python train.py --d_shared_expert=0 --router_cosine_scale=20.0 --init_std_router=0.0294 --batch_tokens=[65536, 131072, 262144] --max_steps=4190
Below are experts of layer 4 (counted from 0) of a mixture-of-experts language model. Rows are named router (the router's row for the expert), gate (a neuron's input weights, with its number), up (a neuron's input weights, with its number) and show model dimensions 192-255. Each number is 200 + 40 x the weight over its row's rms, rounded and kept within 0 to 999.
Before each expert's rows: "gets" lists some tokens that make up at least twice as much of what it gets as of all text. This comes from a sample of Wikipedia text that the model never trained on. Tokens count by the router's weight.

# expert 5
gets: " a", " in", " ", " to", " had", " have"
router,166,248,260,211,192,252,191,195,143,227,197,169,144,276,229,188,182,202,171,219,124,238,143,248,196,156,222,214,229,238,245,251,180,215,158,194,222,270,210,162,217,191,84,195,255,200,204,189,163,233,214,196,233,264,177,179,221,225,172,186,140,164,173,217
gate1,152,240,269,221,148,185,167,178,185,178,235,210,183,164,167,183,186,254,137,158,220,240,214,199,85,182,214,121,239,234,205,202,91,279,242,190,200,202,215,252,184,240,180,140,199,154,167,294,208,216,270,143,208,240,292,167,213,199,207,307,250,259,190,198
up1,117,244,249,214,175,174,188,179,140,232,183,247,146,215,169,156,197,279,132,146,156,220,161,225,222,212,254,138,210,186,177,202,174,247,237,201,165,253,167,167,293,200,131,124,190,173,237,224,227,263,237,219,251,233,275,193,228,91,248,233,191,231,130,294
gate2,244,229,191,112,165,140,218,165,228,140,195,177,217,192,160,196,139,217,193,232,198,246,180,219,219,222,268,242,157,164,166,207,144,187,236,120,128,260,193,252,222,165,186,179,193,174,208,236,152,198,227,160,184,172,194,206,147,222,168,193,263,219,248,166
up2,194,186,121,126,179,195,204,220,213,165,217,152,198,168,210,308,243,166,129,238,274,207,146,210,189,155,227,174,172,184,219,228,238,203,147,184,210,138,237,287,217,184,214,253,189,189,146,216,161,154,228,194,219,254,181,190,217,182,191,237,185,250,192,231
gate3,162,273,230,149,171,293,173,149,129,167,225,200,183,204,184,208,192,159,146,189,89,140,266,250,128,122,268,247,189,231,243,201,219,174,202,171,216,222,181,253,189,221,201,93,222,193,249,121,251,193,113,198,171,221,216,213,195,200,204,194,213,187,159,224
up3,155,248,168,141,226,239,218,177,128,292,167,191,206,186,204,197,155,226,247,182,160,157,224,206,269,187,206,203,206,197,163,158,274,232,221,205,238,141,133,237,230,215,171,123,292,205,224,153,205,223,186,194,173,239,186,244,272,235,207,224,139,186,221,235
gate4,235,257,212,131,203,173,254,197,212,245,148,212,142,205,169,232,209,240,124,264,244,189,195,289,140,238,189,134,177,135,207,232,262,211,184,232,130,259,195,150,159,167,229,250,198,169,176,222,129,190,269,211,145,239,242,205,213,160,153,246,224,302,241,256
up4,185,253,190,199,238,218,243,150,240,237,207,240,169,244,230,200,174,171,178,230,170,209,203,168,124,300,178,252,256,207,191,259,301,176,180,200,170,262,216,219,172,177,242,207,255,185,190,145,179,220,255,235,217,135,192,271,149,166,169,256,175,196,198,248
gate5,185,234,277,177,126,181,203,178,158,218,250,144,227,184,247,247,122,210,138,286,229,149,224,250,135,184,224,197,283,130,210,164,209,235,109,172,189,219,215,232,205,131,213,232,155,256,231,193,259,143,201,119,184,186,125,186,213,220,139,300,269,174,130,239
up5,238,179,268,149,176,204,258,180,168,207,209,174,259,160,262,204,146,200,172,284,235,181,240,216,142,236,229,189,203,219,194,176,188,260,174,223,179,234,159,224,153,145,167,156,238,259,214,196,218,181,171,172,194,188,139,158,194,215,192,180,242,237,162,184
gate6,176,245,207,193,151,193,130,218,175,261,201,141,127,155,272,209,157,143,167,166,257,171,234,165,198,162,153,191,255,119,214,215,162,217,144,182,117,289,178,185,227,148,187,217,123,229,175,234,217,182,152,98,268,213,191,267,173,193,198,162,258,181,162,188
up6,204,218,238,157,208,207,207,230,236,266,180,213,142,177,225,239,152,211,174,190,177,196,158,186,212,158,153,190,252,172,248,203,164,187,106,187,158,152,245,219,218,234,220,200,212,221,206,229,219,255,208,212,215,164,182,204,232,184,267,206,154,215,194,164
gate7,177,170,197,281,168,162,177,229,261,215,206,204,281,161,217,126,212,186,205,216,169,276,194,163,217,225,178,174,235,197,162,190,242,183,205,187,221,130,173,245,239,152,175,193,175,213,199,184,221,189,197,216,247,237,178,165,247,197,178,228,294,162,222,138
up7,217,250,138,99,258,174,121,159,192,227,285,160,105,194,192,296,211,169,206,242,183,144,287,196,192,229,151,180,143,160,207,199,97,214,183,170,193,202,254,258,203,288,225,188,178,139,236,187,168,179,227,190,141,150,247,245,197,270,141,111,154,252,205,165
gate8,201,163,169,199,265,194,169,118,220,224,233,137,256,168,199,175,210,208,206,205,193,271,186,225,158,156,181,193,232,193,187,158,217,195,169,154,212,207,222,207,240,170,198,161,206,199,190,197,272,212,199,141,196,152,211,203,208,161,132,223,255,277,138,173
up8,188,207,194,168,230,289,133,199,186,196,156,257,168,224,175,228,179,192,160,270,260,255,209,153,192,196,252,243,178,194,196,157,251,250,169,189,197,181,148,209,228,233,183,160,235,235,296,143,255,181,195,207,234,151,155,199,170,245,145,182,210,218,161,206
gate9,315,192,241,276,199,123,182,140,164,246,236,175,226,154,229,233,178,231,256,164,159,244,214,281,149,249,239,167,218,169,184,218,187,230,185,201,167,210,216,210,200,222,246,144,242,219,185,167,220,184,183,281,168,184,198,206,151,264,206,181,222,179,185,263
up9,140,159,134,191,200,296,167,168,231,121,204,145,223,256,154,146,126,209,153,269,158,216,159,277,185,205,283,185,237,169,213,229,225,208,224,210,197,176,160,158,204,181,160,219,217,254,265,157,197,255,222,165,164,278,178,206,219,189,185,253,111,197,203,226
gate10,235,187,180,202,192,239,183,200,192,176,206,160,124,148,233,189,227,284,158,197,266,154,228,217,164,303,187,210,131,165,206,229,231,179,244,246,218,248,243,234,171,246,261,237,204,197,184,147,135,184,146,170,224,217,277,258,183,194,257,201,262,244,302,210
up10,201,158,184,223,193,290,220,190,187,83,208,181,109,196,180,178,194,188,234,230,227,245,169,214,171,281,180,228,190,194,270,233,239,145,229,247,192,201,218,212,246,188,124,240,209,215,252,134,210,224,164,158,153,219,128,226,174,254,96,243,221,239,193,168
gate11,222,238,265,252,233,191,165,194,117,190,216,239,221,224,213,275,166,256,123,195,280,204,183,232,231,198,195,227,171,210,225,187,209,205,224,187,160,218,141,225,240,201,193,167,323,125,170,219,220,210,161,200,234,166,175,210,274,257,211,198,167,159,180,263
up11,212,270,239,235,240,207,262,183,176,202,162,157,183,229,233,185,194,233,191,204,177,262,247,232,204,130,258,181,234,224,220,179,218,168,252,217,137,225,211,218,195,204,269,235,270,112,133,212,217,217,167,200,198,232,164,192,247,238,232,193,147,161,190,233
gate12,216,196,243,153,232,172,117,247,170,239,216,222,173,244,227,256,164,176,170,203,220,285,223,270,136,244,145,252,274,206,130,190,205,239,141,180,242,251,191,264,155,197,238,127,166,197,175,253,214,208,160,143,236,150,236,213,167,170,110,148,132,180,197,240
up12,210,218,133,244,116,200,268,187,193,186,223,196,225,208,198,306,226,206,181,228,179,170,220,189,176,143,294,195,218,150,213,203,138,224,145,167,229,237,230,263,228,143,160,234,86,214,177,140,220,219,152,176,196,215,203,225,178,199,229,160,241,171,132,172
gate13,199,210,203,250,231,222,154,222,125,177,217,207,223,266,224,200,117,160,164,142,283,250,174,220,170,250,156,148,227,211,215,145,226,162,236,186,234,291,134,207,197,216,159,196,262,182,174,226,114,221,156,177,229,181,212,187,178,235,199,197,154,223,104,229
up13,230,217,254,129,192,137,176,182,183,269,154,210,186,189,167,227,253,264,217,236,263,223,198,158,185,198,269,216,172,160,184,242,230,163,185,210,108,114,244,193,154,195,303,230,199,253,203,218,227,191,260,182,151,157,178,181,182,151,201,222,209,165,269,204
gate14,211,258,327,159,241,240,209,168,171,165,241,255,288,178,260,164,221,190,177,214,145,195,221,192,214,180,213,186,164,275,138,199,201,211,248,225,225,172,243,154,194,244,293,156,211,238,182,86,196,212,212,266,190,162,217,154,168,177,181,187,247,145,185,170
up14,283,227,258,145,188,304,265,271,147,232,166,98,243,197,237,271,237,163,203,188,238,193,168,163,189,161,250,233,278,251,173,232,180,190,148,194,214,176,218,219,140,224,192,213,153,268,213,186,247,175,215,245,210,127,188,234,185,206,215,229,182,227,193,193
gate15,189,210,284,179,287,301,255,181,145,141,176,195,196,179,169,218,228,230,184,171,220,162,165,271,185,162,175,197,199,123,236,215,196,161,193,171,148,119,236,266,152,101,126,175,231,236,143,286,212,227,211,243,163,200,222,185,142,157,245,233,180,197,199,196
up15,224,241,251,230,249,233,263,223,201,206,168,285,154,145,222,275,220,187,268,105,227,194,171,221,181,174,156,213,222,137,216,199,195,150,193,178,217,194,186,245,159,148,150,180,128,211,152,253,190,214,206,198,139,205,212,170,120,123,261,192,199,252,265,244
gate16,191,92,187,130,171,168,232,161,220,169,216,267,233,227,188,164,125,205,171,215,193,277,201,167,167,201,194,233,216,195,260,170,135,188,179,147,272,150,221,276,219,196,221,205,185,191,162,132,136,158,142,184,276,161,159,174,222,207,190,230,231,216,211,165
up16,218,178,278,172,241,161,215,197,179,245,237,197,160,279,266,234,212,153,147,223,228,229,129,223,177,254,180,197,174,228,204,138,275,223,251,142,199,216,181,258,175,178,218,227,184,110,120,204,231,158,272,263,244,194,169,218,263,228,110,193,203,229,170,161
gate17,180,230,201,127,248,232,283,169,162,208,173,147,192,187,175,200,159,200,257,249,197,237,212,182,234,192,130,162,302,206,208,193,262,172,184,229,215,201,176,157,155,168,204,195,189,243,184,205,257,178,148,106,255,220,176,205,159,160,312,230,201,279,193,255
up17,229,236,174,197,230,179,164,218,175,214,211,265,143,188,153,309,151,153,299,226,227,211,237,247,177,226,253,165,217,146,189,153,184,236,188,166,263,159,171,122,209,151,157,239,204,195,137,212,147,190,160,235,234,159,188,120,146,203,296,154,221,246,209,208
gate18,242,197,164,134,192,180,196,276,201,239,198,192,196,259,178,229,288,204,133,222,195,195,130,217,181,194,164,166,123,191,180,181,179,240,265,230,256,139,206,208,148,170,122,198,111,225,234,160,172,224,246,198,176,250,182,150,233,191,117,207,255,240,251,212
up18,184,221,263,221,260,148,107,136,260,166,185,240,108,265,159,325,208,228,290,131,169,177,198,174,194,210,165,236,209,215,181,221,170,172,205,205,245,243,203,197,251,185,228,168,228,199,233,187,191,217,112,188,180,152,168,275,168,217,238,144,198,210,237,198
gate19,233,147,158,165,203,156,236,168,165,126,157,241,216,233,312,202,142,305,186,138,207,186,150,260,218,189,127,214,241,170,210,178,203,118,245,251,164,264,196,166,183,181,168,209,220,223,250,161,201,194,229,227,127,207,211,143,118,295,230,261,188,174,260,208
up19,222,201,174,265,199,225,188,143,178,207,204,199,142,231,234,235,168,162,180,150,201,273,174,244,213,276,162,155,270,212,157,200,187,186,169,293,100,145,198,189,206,191,181,246,190,152,218,197,187,211,189,212,144,196,202,142,152,167,177,213,261,196,268,248
gate20,247,209,181,219,148,195,145,155,178,182,204,202,230,178,151,146,160,286,208,164,94,158,239,230,283,136,191,243,183,171,175,240,239,243,270,130,268,234,158,168,238,231,184,257,227,200,157,182,163,197,202,209,227,179,198,198,217,165,158,211,205,250,236,181
up20,250,195,162,169,140,296,140,198,203,159,192,231,196,186,181,140,161,233,223,119,206,196,222,185,188,241,218,267,276,178,285,185,185,188,242,171,259,183,157,164,214,142,240,206,159,149,197,199,225,191,145,161,215,212,185,231,219,213,191,144,187,164,248,202
gate21,210,237,148,166,206,219,240,180,240,218,264,211,173,184,184,143,170,183,159,168,238,209,131,203,289,93,269,184,136,183,201,250,171,203,134,209,217,228,210,238,161,198,169,227,195,232,221,237,207,208,245,117,220,208,232,229,220,119,199,141,163,183,158,189
up21,219,154,194,249,267,121,167,121,179,264,194,216,221,282,234,252,201,274,178,238,204,173,237,202,245,250,163,146,261,172,157,247,251,187,230,178,155,226,229,266,236,200,185,166,223,206,269,208,155,225,221,191,145,241,172,191,175,247,175,196,204,203,190,255
gate22,207,118,305,271,230,174,172,226,231,205,171,174,198,187,222,160,195,139,245,196,140,193,207,220,200,136,257,196,229,233,164,153,210,168,199,111,244,163,164,139,190,286,224,237,243,243,193,195,198,213,192,151,167,161,157,118,202,276,181,221,265,175,232,164
up22,193,210,143,261,118,223,181,184,189,213,205,171,162,160,183,198,207,240,247,235,143,192,236,198,272,266,194,178,121,176,223,249,170,175,236,212,222,198,202,202,154,170,156,216,222,200,196,216,179,189,218,230,164,272,179,163,165,202,190,206,197,232,141,312
gate23,163,199,201,125,196,187,244,191,194,203,132,236,224,193,179,167,173,227,206,203,97,276,211,225,121,173,192,235,252,173,205,184,196,198,202,183,175,216,204,202,220,246,280,207,113,180,204,155,196,148,231,149,163,179,202,137,232,192,252,271,249,217,204,201
up23,271,226,187,262,209,201,171,224,183,283,279,186,240,170,255,245,138,192,207,215,236,177,185,230,201,206,273,172,220,230,126,184,192,221,115,273,214,127,190,171,176,210,207,189,234,154,180,202,222,193,174,208,188,197,199,234,134,142,185,145,169,229,228,253
gate24,91,179,227,238,214,216,149,189,198,122,199,184,194,257,239,197,221,131,210,170,118,277,262,247,167,191,131,220,210,156,94,138,194,202,238,213,233,250,176,195,218,248,210,208,182,127,97,219,200,223,208,186,219,175,206,196,157,217,208,186,160,151,164,137
up24,178,207,165,160,244,221,311,195,159,201,218,236,181,138,179,218,219,239,241,172,276,229,197,247,144,132,239,210,131,159,192,149,236,247,220,212,202,185,196,178,165,180,233,350,223,189,179,197,255,157,271,154,164,210,237,123,224,176,264,228,196,227,221,235
gate25,250,207,219,194,233,186,171,160,212,188,155,115,249,168,143,173,192,163,236,135,189,242,206,215,144,240,193,213,257,175,141,190,235,126,222,217,266,259,168,282,250,188,213,162,249,198,110,294,189,190,154,181,200,239,187,255,211,181,250,183,185,188,153,202
up25,140,192,209,195,142,210,242,256,194,234,187,264,199,294,191,255,220,293,143,234,182,279,131,215,202,156,206,273,140,209,253,233,164,230,175,174,180,152,222,167,171,230,192,231,175,195,273,131,215,162,220,192,196,165,197,125,215,224,168,281,298,161,219,184
gate26,167,151,161,297,259,127,257,215,138,203,206,202,245,203,255,166,188,195,257,230,218,277,261,244,231,210,155,265,152,200,201,245,222,169,194,224,162,250,217,149,216,199,249,168,287,114,221,251,179,243,128,172,209,215,207,203,245,219,240,169,158,163,240,229
up26,204,218,161,225,256,172,220,269,235,234,197,257,239,207,170,200,208,223,191,144,239,193,241,135,148,139,212,195,173,136,176,181,229,268,164,208,236,241,240,239,204,199,186,199,202,172,264,175,186,163,261,188,226,225,248,182,116,158,222,269,265,181,151,242
gate27,166,157,199,255,268,197,244,153,139,189,190,191,217,192,176,193,228,172,291,186,251,228,236,216,185,267,191,151,240,237,240,191,221,147,235,180,190,236,153,242,186,204,108,157,245,204,194,241,170,214,178,244,208,265,208,242,232,297,178,139,238,152,195,235
up27,167,167,194,165,192,180,89,196,171,150,172,296,201,229,178,188,213,253,196,118,252,228,233,203,187,214,157,236,177,153,220,158,89,203,142,244,263,242,108,267,260,155,252,196,169,150,161,159,216,190,132,209,197,237,160,237,249,219,126,207,183,201,208,290
gate28,117,89,190,248,238,221,198,132,191,130,209,208,232,179,200,203,179,213,189,241,131,140,212,224,169,162,223,175,197,245,149,197,260,169,206,272,197,208,163,237,234,226,147,185,237,139,168,181,222,184,218,107,173,225,163,220,228,344,119,164,134,200,216,236
up28,219,224,131,141,239,124,235,272,239,187,237,186,187,253,200,220,184,166,230,195,210,213,183,201,215,103,288,238,246,202,222,233,154,211,247,190,189,249,153,195,241,197,165,174,192,204,263,194,268,222,176,221,203,175,260,209,137,185,225,230,152,220,231,193
gate29,158,225,192,217,224,267,238,201,130,176,194,279,158,180,133,267,290,159,218,233,202,225,214,211,177,206,231,165,232,194,248,207,258,150,160,191,133,191,198,175,237,191,185,202,251,210,232,178,233,187,236,252,172,174,198,216,218,171,185,281,168,232,184,254
up29,191,240,162,257,208,187,245,203,174,138,175,270,145,216,218,223,235,196,199,200,240,185,204,204,189,195,166,129,209,286,222,254,216,182,247,240,132,247,164,156,244,246,247,174,242,179,221,204,213,167,156,186,176,184,188,248,170,221,115,290,233,196,236,202
gate30,253,250,198,233,253,162,184,180,227,215,147,206,266,197,218,232,227,192,208,267,113,226,209,281,192,210,216,171,190,230,213,262,148,244,168,255,221,236,187,238,205,198,188,127,180,174,193,197,196,201,159,209,202,209,191,250,188,82,236,191,146,212,197,235
up30,207,104,106,206,249,214,219,251,157,185,159,206,287,223,241,234,192,118,210,134,216,171,155,265,293,183,195,182,228,149,200,197,287,169,161,143,187,208,233,198,235,302,241,259,229,91,228,227,159,179,243,252,256,151,239,181,253,178,246,278,217,170,155,188
gate31,156,171,198,200,215,259,200,240,196,279,167,194,119,206,144,243,212,239,189,235,239,173,179,190,171,155,249,236,138,205,252,109,243,208,209,124,223,195,249,101,175,178,177,232,184,171,129,232,151,210,232,254,170,215,209,219,260,164,201,209,225,145,238,250
up31,231,153,134,258,269,163,276,97,166,204,180,135,180,243,198,222,184,210,227,201,222,252,209,242,236,260,146,173,272,200,154,227,179,202,181,218,218,179,180,189,216,246,128,103,266,191,218,133,160,188,145,261,193,167,229,234,229,187,237,174,197,165,257,184
gate32,244,222,128,165,241,265,193,188,165,167,163,165,152,177,297,216,212,217,169,183,75,162,224,209,185,172,277,159,202,167,192,152,161,207,178,192,287,222,286,224,212,219,201,173,135,229,221,218,210,212,126,192,183,197,204,175,151,245,181,273,225,251,169,250
up32,164,244,227,225,154,191,191,189,195,184,221,225,286,177,207,185,199,135,182,213,224,204,199,200,179,159,199,220,167,233,138,231,213,209,240,215,144,213,156,176,219,243,220,284,269,146,220,178,157,195,288,266,184,231,160,221,234,136,243,141,185,159,178,188
gate33,155,256,223,189,191,255,214,215,128,171,260,210,181,254,269,229,183,174,137,254,215,251,184,325,168,160,264,233,248,165,186,139,228,200,192,213,185,200,192,197,284,196,199,209,164,201,124,176,236,123,139,183,215,189,200,219,198,213,217,177,220,227,145,284
up33,215,196,191,159,186,237,176,232,199,177,245,204,169,222,231,206,158,150,176,222,169,209,181,220,168,150,222,198,241,183,228,124,155,267,232,195,206,199,194,204,254,247,214,199,125,200,154,191,264,153,189,187,216,139,232,235,199,163,179,180,200,210,192,280
gate34,205,241,246,206,220,158,122,162,216,168,201,207,210,295,236,218,228,218,221,249,220,284,130,263,221,167,119,177,227,226,195,264,208,146,178,217,183,236,153,232,244,186,173,257,273,160,208,213,146,213,189,234,149,168,95,235,235,226,255,235,178,131,201,200
up34,181,290,238,218,201,179,111,200,218,194,220,172,172,213,177,103,215,189,222,234,186,162,176,237,190,115,156,212,223,162,190,244,184,198,233,131,197,165,203,212,222,181,184,218,198,127,215,199,147,243,162,227,159,118,215,231,165,109,246,178,197,123,206,199
gate35,215,249,213,147,235,163,223,160,168,218,201,176,261,184,167,150,212,201,148,263,178,199,149,207,199,219,207,161,231,162,179,149,158,231,205,179,243,85,255,262,154,131,179,200,291,245,143,147,185,136,188,215,190,187,176,143,148,296,207,158,264,198,228,232
up35,235,173,220,146,247,173,282,193,192,220,178,163,241,137,200,224,266,228,207,193,172,252,190,203,183,236,222,188,203,206,161,150,224,200,176,173,237,164,207,269,205,172,141,140,226,265,184,164,235,105,169,200,230,198,146,179,181,242,182,198,261,227,159,216
gate36,167,210,192,264,153,154,161,220,180,230,209,155,241,141,170,212,139,221,171,166,203,210,232,303,231,210,250,243,160,195,219,210,178,233,110,201,192,184,181,191,228,201,199,251,236,257,232,165,152,230,186,148,207,236,146,236,161,188,170,210,246,186,251,237
up36,129,200,236,99,225,156,179,200,184,245,195,185,147,234,214,229,246,221,230,157,255,264,179,104,267,247,229,198,150,198,166,179,272,219,199,157,210,229,140,223,156,181,170,163,318,167,167,266,142,205,187,174,213,227,199,216,137,220,226,239,234,155,210,231
gate37,201,181,210,169,206,198,257,270,220,164,173,216,176,240,190,176,177,208,177,189,171,167,177,188,232,151,282,292,192,155,192,232,283,204,222,175,207,217,186,208,196,170,199,232,197,235,170,201,187,210,163,223,181,219,200,218,140,223,200,74,188,196,156,184
up37,148,215,162,152,187,202,184,147,166,128,184,167,226,223,218,166,67,159,219,207,167,159,204,261,230,218,223,184,181,165,183,222,203,270,224,148,179,197,212,218,199,196,222,252,245,186,220,176,251,186,146,152,233,247,216,172,176,159,187,230,191,146,209,192
gate38,245,164,191,259,192,167,133,195,219,271,245,176,162,170,201,268,167,220,129,144,128,221,164,120,166,212,171,195,124,165,209,245,182,216,123,224,269,153,210,206,216,108,189,223,181,107,252,210,218,204,235,147,169,183,105,222,159,213,239,197,211,126,190,256
up38,186,189,180,247,179,178,149,190,144,271,152,178,203,121,217,217,245,266,180,194,126,225,205,168,215,256,104,149,185,199,144,257,247,199,230,308,224,222,193,145,229,162,244,170,256,215,233,197,157,231,107,220,179,242,146,157,162,227,243,164,236,194,250,232
gate39,264,184,191,151,216,305,256,239,207,178,233,217,198,185,198,217,180,203,132,171,174,124,134,268,252,97,198,277,157,199,259,193,181,230,197,199,205,269,224,211,175,174,205,236,198,226,106,224,254,210,230,189,201,175,209,153,205,281,177,135,236,297,179,223
up39,254,194,258,178,266,191,218,199,208,188,214,202,186,227,196,144,185,217,220,235,149,229,181,164,135,126,184,228,217,153,218,171,159,170,150,134,266,227,241,199,103,129,212,219,224,227,142,214,179,168,226,126,159,152,213,213,212,220,194,218,185,142,164,218
gate40,152,154,214,236,207,147,165,188,140,253,182,190,228,197,219,217,200,139,167,143,175,182,178,226,261,143,193,208,162,157,227,192,239,201,177,189,219,232,126,218,282,220,192,231,272,184,256,159,181,243,188,130,154,194,156,232,218,234,138,235,203,220,179,211
up40,200,159,187,253,235,219,255,129,255,182,224,247,193,273,244,176,214,214,196,252,188,144,135,233,220,266,180,164,174,249,232,215,223,165,199,192,178,195,208,144,183,233,252,228,206,136,95,271,182,158,147,254,170,209,249,174,249,155,248,262,180,193,290,131
gate41,157,203,178,232,189,209,238,202,161,246,175,201,210,267,93,150,194,246,202,243,170,227,271,206,151,188,116,242,259,154,170,161,226,237,169,216,179,187,196,281,217,220,182,222,173,194,149,194,258,183,97,166,171,236,220,181,207,153,199,106,200,226,138,170
up41,230,174,189,206,174,218,206,221,119,225,141,161,169,290,183,172,279,143,249,227,166,126,223,186,217,247,150,269,154,255,214,192,247,161,246,164,250,216,190,191,227,233,173,195,250,152,243,276,224,198,148,265,226,223,217,200,234,291,194,210,208,175,147,193
gate42,151,219,212,134,175,274,175,216,213,262,200,175,233,146,215,173,116,250,186,190,190,204,276,184,159,153,261,266,207,210,200,172,235,148,227,164,276,242,158,207,224,230,220,175,176,168,148,184,164,162,134,215,274,171,187,164,240,220,242,150,176,195,180,187
up42,252,215,195,110,198,250,150,267,208,174,333,249,143,130,237,195,188,132,221,159,268,165,163,188,181,206,201,186,220,171,136,236,201,267,200,208,221,231,204,235,188,186,121,248,181,280,194,212,208,200,289,216,234,242,199,243,130,162,214,223,237,253,166,176
gate43,170,251,139,249,115,129,243,223,129,219,199,115,102,269,195,236,180,253,215,270,250,193,245,265,180,142,208,172,252,226,188,204,192,252,228,212,168,243,173,201,247,184,138,234,166,176,252,207,197,160,168,187,176,193,198,188,197,262,247,113,191,173,176,243
up43,159,170,250,237,238,165,193,209,251,202,175,237,167,189,187,134,167,182,240,204,162,206,208,216,141,263,187,242,226,217,136,213,195,155,178,193,225,181,130,250,237,215,182,169,180,200,241,250,252,218,190,79,270,212,198,195,252,201,110,188,204,133,145,184
gate44,257,193,220,225,190,202,115,218,214,142,242,172,210,231,216,220,219,148,188,183,188,127,228,170,172,212,159,245,224,152,178,193,171,214,285,144,210,254,163,229,167,231,197,255,228,93,221,202,205,218,234,254,151,184,214,196,195,189,189,157,209,129,214,188
up44,211,185,231,138,258,178,237,219,193,215,188,203,193,219,164,173,207,240,89,255,232,155,222,219,194,299,182,191,203,246,214,194,213,181,211,309,178,137,270,156,260,177,156,154,197,213,149,236,172,235,150,188,241,233,196,177,253,222,140,271,256,249,250,199
gate45,237,218,222,195,248,169,153,199,116,202,195,137,219,224,222,194,180,233,207,232,188,248,232,237,136,292,146,172,278,189,151,145,236,151,188,216,191,236,169,120,191,225,276,192,129,139,176,252,225,223,160,186,176,219,288,237,252,191,275,143,191,218,239,165
up45,90,214,155,158,178,188,173,255,169,323,163,181,218,278,145,200,231,188,243,125,241,199,209,197,282,172,216,252,116,141,221,130,261,221,239,176,246,230,156,206,173,188,99,183,188,171,229,260,263,203,168,205,235,192,209,183,233,207,156,195,161,250,218,236
gate46,206,202,214,88,229,218,180,206,187,225,249,194,235,171,153,164,173,209,186,147,196,232,196,157,229,171,170,215,176,202,204,172,171,160,222,139,220,246,202,205,178,147,198,203,124,241,158,114,217,135,195,175,244,220,259,241,137,168,157,201,162,183,264,226
up46,147,228,162,278,207,144,177,237,197,216,166,176,190,154,133,177,185,219,266,199,195,261,242,206,239,227,164,185,170,230,206,222,180,295,238,146,240,190,210,187,240,183,225,214,267,202,177,199,184,277,167,194,182,186,235,158,187,197,193,128,176,220,193,158
gate47,176,243,271,174,187,212,177,190,216,196,155,185,164,246,196,154,219,225,212,155,182,172,344,219,190,220,198,225,189,204,224,111,171,164,245,133,195,236,197,140,247,173,282,175,145,115,179,265,207,198,171,206,186,208,269,259,246,261,239,204,177,240,214,185
up47,215,204,249,201,117,159,157,149,175,164,242,194,231,258,163,145,210,161,233,145,182,179,181,218,237,166,124,199,300,229,190,241,182,171,220,157,176,235,182,237,301,286,193,250,238,133,216,257,170,233,156,233,209,185,176,222,217,265,260,253,136,175,148,179
gate48,255,216,201,167,235,222,89,137,199,192,215,249,153,167,241,204,185,151,223,189,174,214,175,201,121,201,177,191,186,202,140,210,216,274,190,241,181,215,186,248,231,185,165,160,236,226,250,230,218,158,220,131,213,242,155,214,148,222,237,149,176,205,257,256
up48,179,213,207,193,145,237,170,189,199,108,262,143,194,151,173,207,197,215,209,102,185,201,166,122,138,249,177,189,185,210,223,258,209,179,183,242,261,221,201,217,204,200,234,179,226,192,202,183,166,193,197,190,201,236,115,198,148,215,159,219,226,158,174,137
gate49,170,219,191,177,172,151,232,236,121,161,186,180,206,228,278,228,219,159,169,185,192,191,182,258,166,197,255,229,222,213,217,203,175,148,201,206,130,233,123,270,188,212,187,242,217,205,247,203,227,182,140,190,200,268,258,155,227,163,230,318,248,194,217,206
up49,135,183,229,136,202,230,135,132,181,245,188,227,173,183,153,202,168,219,244,173,139,207,195,175,187,214,134,171,228,164,174,231,214,149,158,248,174,234,250,154,125,175,203,162,179,269,219,172,187,175,216,211,191,206,181,274,137,173,219,186,239,199,159,213
gate50,123,142,231,126,179,211,121,171,128,104,190,223,254,261,131,241,141,187,252,147,205,213,173,200,167,107,172,284,229,221,178,141,202,197,200,245,187,171,201,189,155,202,170,213,231,152,205,228,233,234,143,177,222,192,221,188,195,220,218,163,164,232,209,212
up50,226,271,274,195,174,211,214,243,240,129,196,179,267,249,285,128,181,238,165,221,132,173,181,181,146,166,231,231,141,220,221,185,206,218,243,145,162,212,182,203,232,257,199,202,163,185,234,186,227,194,200,217,223,209,192,206,177,264,125,249,194,226,164,123
gate51,229,178,171,226,179,230,179,147,223,210,211,271,277,173,244,214,291,256,93,263,207,145,213,194,199,207,154,162,231,222,152,233,224,146,224,183,213,163,204,176,207,252,275,278,147,217,219,116,201,204,187,213,159,156,193,179,214,143,203,239,232,217,255,143
up51,219,222,218,192,119,237,157,204,156,189,211,196,227,214,123,142,220,202,251,236,165,145,195,168,226,304,192,282,136,274,224,177,193,237,176,187,270,136,191,172,206,265,156,233,222,126,189,198,182,193,103,175,202,152,161,179,278,235,189,156,208,237,219,179
gate52,217,216,211,258,193,231,215,170,237,208,224,123,246,260,254,180,191,266,174,242,207,184,184,322,164,182,185,213,217,221,221,208,185,168,193,153,168,191,157,151,205,117,218,240,240,195,217,186,213,208,133,242,201,207,207,164,233,204,228,202,227,219,225,198
up52,224,183,175,231,162,240,174,172,220,176,231,183,208,185,186,165,220,219,263,224,197,121,201,309,224,158,198,194,216,283,218,219,184,206,120,173,266,154,138,113,220,220,195,278,254,142,157,153,235,162,151,260,200,221,225,154,244,190,221,194,118,241,217,232
gate53,282,287,239,240,169,240,191,159,206,192,252,183,160,282,230,265,160,191,233,183,220,206,218,262,129,206,208,174,248,169,203,146,191,250,139,120,221,191,185,184,223,237,231,206,218,204,264,222,179,198,175,204,237,263,173,201,248,189,297,140,181,247,176,231
up53,206,235,227,238,217,188,204,230,200,139,191,84,188,179,278,138,133,258,217,175,187,194,205,243,160,213,303,225,229,216,228,165,181,200,224,209,171,198,169,235,199,251,128,171,193,204,184,188,185,258,134,206,257,269,212,240,211,179,171,205,139,204,161,213
gate54,116,211,232,203,195,220,196,178,248,195,182,233,184,266,189,124,189,224,238,197,196,196,163,209,256,155,205,241,200,167,215,200,238,176,149,215,201,187,265,181,255,190,234,155,211,225,224,138,111,180,228,161,238,233,180,199,199,201,212,147,227,259,231,185
up54,153,246,147,209,229,225,201,188,228,172,231,259,234,264,263,188,244,249,208,294,219,200,187,219,173,162,193,237,146,243,210,190,152,129,165,123,238,170,256,172,154,231,253,237,207,269,184,195,203,125,189,206,179,189,185,225,194,194,159,249,237,188,328,244